python train.py --hidden_size=160 --shared_expert_gate=true --init_std_router=0.0147 --max_steps=3629 --dataset="wikipedia_en"
Below are experts of layer 6 (counted from 0) of a mixture-of-experts language model. Rows are named gate (a neuron's input weights, with its number), up (a neuron's input weights, with its number), down (a neuron's output weights, with its number) and show model dimensions 0-159. Each number is 128 + 32 x the weight over its row's rms, rounded and kept within 0 to 255. Numbers have three digits each.
Before each expert's rows: "raises" lists some tokens whose logits its average output raises strongly, later layers aside; "comes before" lists some tokens at least twice as common just after its tokens as in all text. This comes from a sample of Wikipedia text that the model never trained on. Tokens count by the router's weight.

# expert 223
raises: "\n\n", "ison", " Another"
comes before: "\n\n", " The", " He", " In", " In ", " It"
gate0:122061187170141110141108102139208122120128150159078125110094157125119117116131177073132155086151164123127049131118090169125083177179152108095133121143146142090082105119124128164089122075136104180132134181081136102079122115104203048160128091129160137089128133166122165164127125146162147133121108079138145126192146133095132119082139198078049144147127146153149136108134156128127100187106097108087142110119096129114142148093062093092140117167114109138098122148148091080128141226146145
up0:134145173138133094130102119104199164129111142121130104122117101122215132145120184118113143168112126139121208132112107179142165094117113116153138116081127128139188176133143095114141066115127144071167128147141154125195143110115108187013145041129121202179137128092119111156154201111124114160088116071175119133142082157151103106182139139139115121106140122110125153126122111125115156048125099136123133152165089070173114124106183123168129130142133201134095139202127141128152161121135119
down0:165118099103150063158162143072125099088155177126090106130136134132157182089104104122079168138140115160170084151151085131154092109177139159107053139043155126125129143105116108105156174119150120116140118109078126096121133153133150123073129059136170100104171115093144129188097152110104092157171125167153189112096136101135101103159146125170087077137134142182118151140111154140144147137163055138156175089058124013116137116086117140114158112133191151119138123114138149182091176127156157

# expert 82
raises: "jects", "orb", "urb"
comes before: "| ", "-", "- ", "|", "2", "- C"
gate0:042139106148157150186100170100173125127132155141034130097173117146124124126155148154131108105167130150039135114113106123123115102126176141117134104077093118183179157079152092149162118149169161196125122181160094214168128122136116073114087128110148183116092090161119123112156157144138102145116093101108130099140103100168100096160114191171052104124149087145135138068112173106145130173151144107161108128146121161160131154117160111068112100127038131128086127163128120107131109143158083
up0:057158103119106140127127176079136079153128089140142110075129114149145142151079127126141078195127158131133128107161087124159146149137165171192119134073116123081142165076083096113136104151148094122130178103152106076082093206089166150095085099123142129193148151129097144113136160126043134157161114133110117088166073133100130180138124148161118105181136062155151136126154079120083092055197140147147156142117117085131118080126093142110138109194109208116144126107146132132120117161118073
down0:120110096215168177080112097101127184116144122176141140119170134111078190110106115097109122093121130144105091135136170137134160110185191102107088129155160111127161129126120164102117137116072090132116105171108163115184153109086185079115109105164112135134097121137139142137131133124118179148182144151120168131148178137102062131204117094104136083118144063098133149142044148117163181181115151108132102122143095132151096151138117187125108130170133145078107111111135099202026075109138100

# expert 137
raises: "- Sub", "- S", "| Total", "| ", "- F", " nature"
comes before: "| ", "|", "-", "|  |", "| S", "| L"
gate0:095154162164118169065181065154167130095140136143103119159134109100155107131128060141132208142103107119170115101141136133173160147131133088215109121077132126123102098165143188178178093140118144184070116145137133132122128099093102073082128094108116149080128116112134083139169165169149087179122125159107179080098134165077149119121104100048067106183118113129192157181119134109132131139093119157196109142116136118086145133132146150114121131147165092167142098166071142114117192147140168
up0:060139193141132178164152132122148091084152163141121142145139120141086096152155132095158183117115120122140111087092228127133162126109114089191148137054198125079080123150126176155200135117149102149126134112146120141112125135085168121122126156127080158129113127107151120155160199169153103072100137153105107098106118119061121154099125094165081046175137153142118131178184163107083131105025121102158169152133089119144148116117129126170074125092123160178120133163120114096118112110136148
down0:153176139104133139175124159104150093136149149182141105098196177099149145152075125107111133121209172133123160079134098147188082114074120151141141138105083158199141112091095105092084171172142130147108084152072092128054114123116113084132089112124132115140134141139106120133135171116146174097136070166123163110154149127055128108152168116100054143146118118120174197192122202144108095180107193113136085157150130120108137082121115139076149123139080144137104095175150086122099136147095162

# expert 13
raises: "ious", "ically", "s of the", "ia | ", "ia and", "ies of"
comes before: "\n", "| ", "\n\n", "|", " | \"", "|  |"
gate0:146134184100172130099127074099154120070142089177119102093182141100088149093137132085140156143147137116112166119133106147151149095148122112140042107170134089109159162145205153135154157071129095175111119158099161111119146110145096064130117110107104121153118180160032100114180198065135146131078121127204128100111129092129127081122140110090155119093071120171172126130152146135178201120142094154143172129105093186110096112183142090113152130127126154168097111150109132122117075166165101
up0:103128174118093135123153127153196069157133069142097125126123081187132114182121109143142113119042116044127167156124118131159122121124095123115122153137100143152066174112108130144094117158178163140206162136142134120099084119184231177073114093146139121067141101099137128164090181162107131150138173140145142168130164146124111136138120140127126104152146090124091124145113141152054079120210093105142061150156134125162118120120123142105107096139136164120136154141138161185106091092054085
down0:113107194116119056138145132149149139136118123093168133130157121116146141102091118114142137126132135165163093151149110126118135152117118123123114146200167134125096127134213159083139160129068146109127132168077119077146098117108150153140108098097094136192147093162132090141119101183137137130085175178174190126135078156130128175128145116151158058136131131096152124168115074184102119111198084140065091053154159185139102161154137121098110118087069043072102090163157113199114110160131138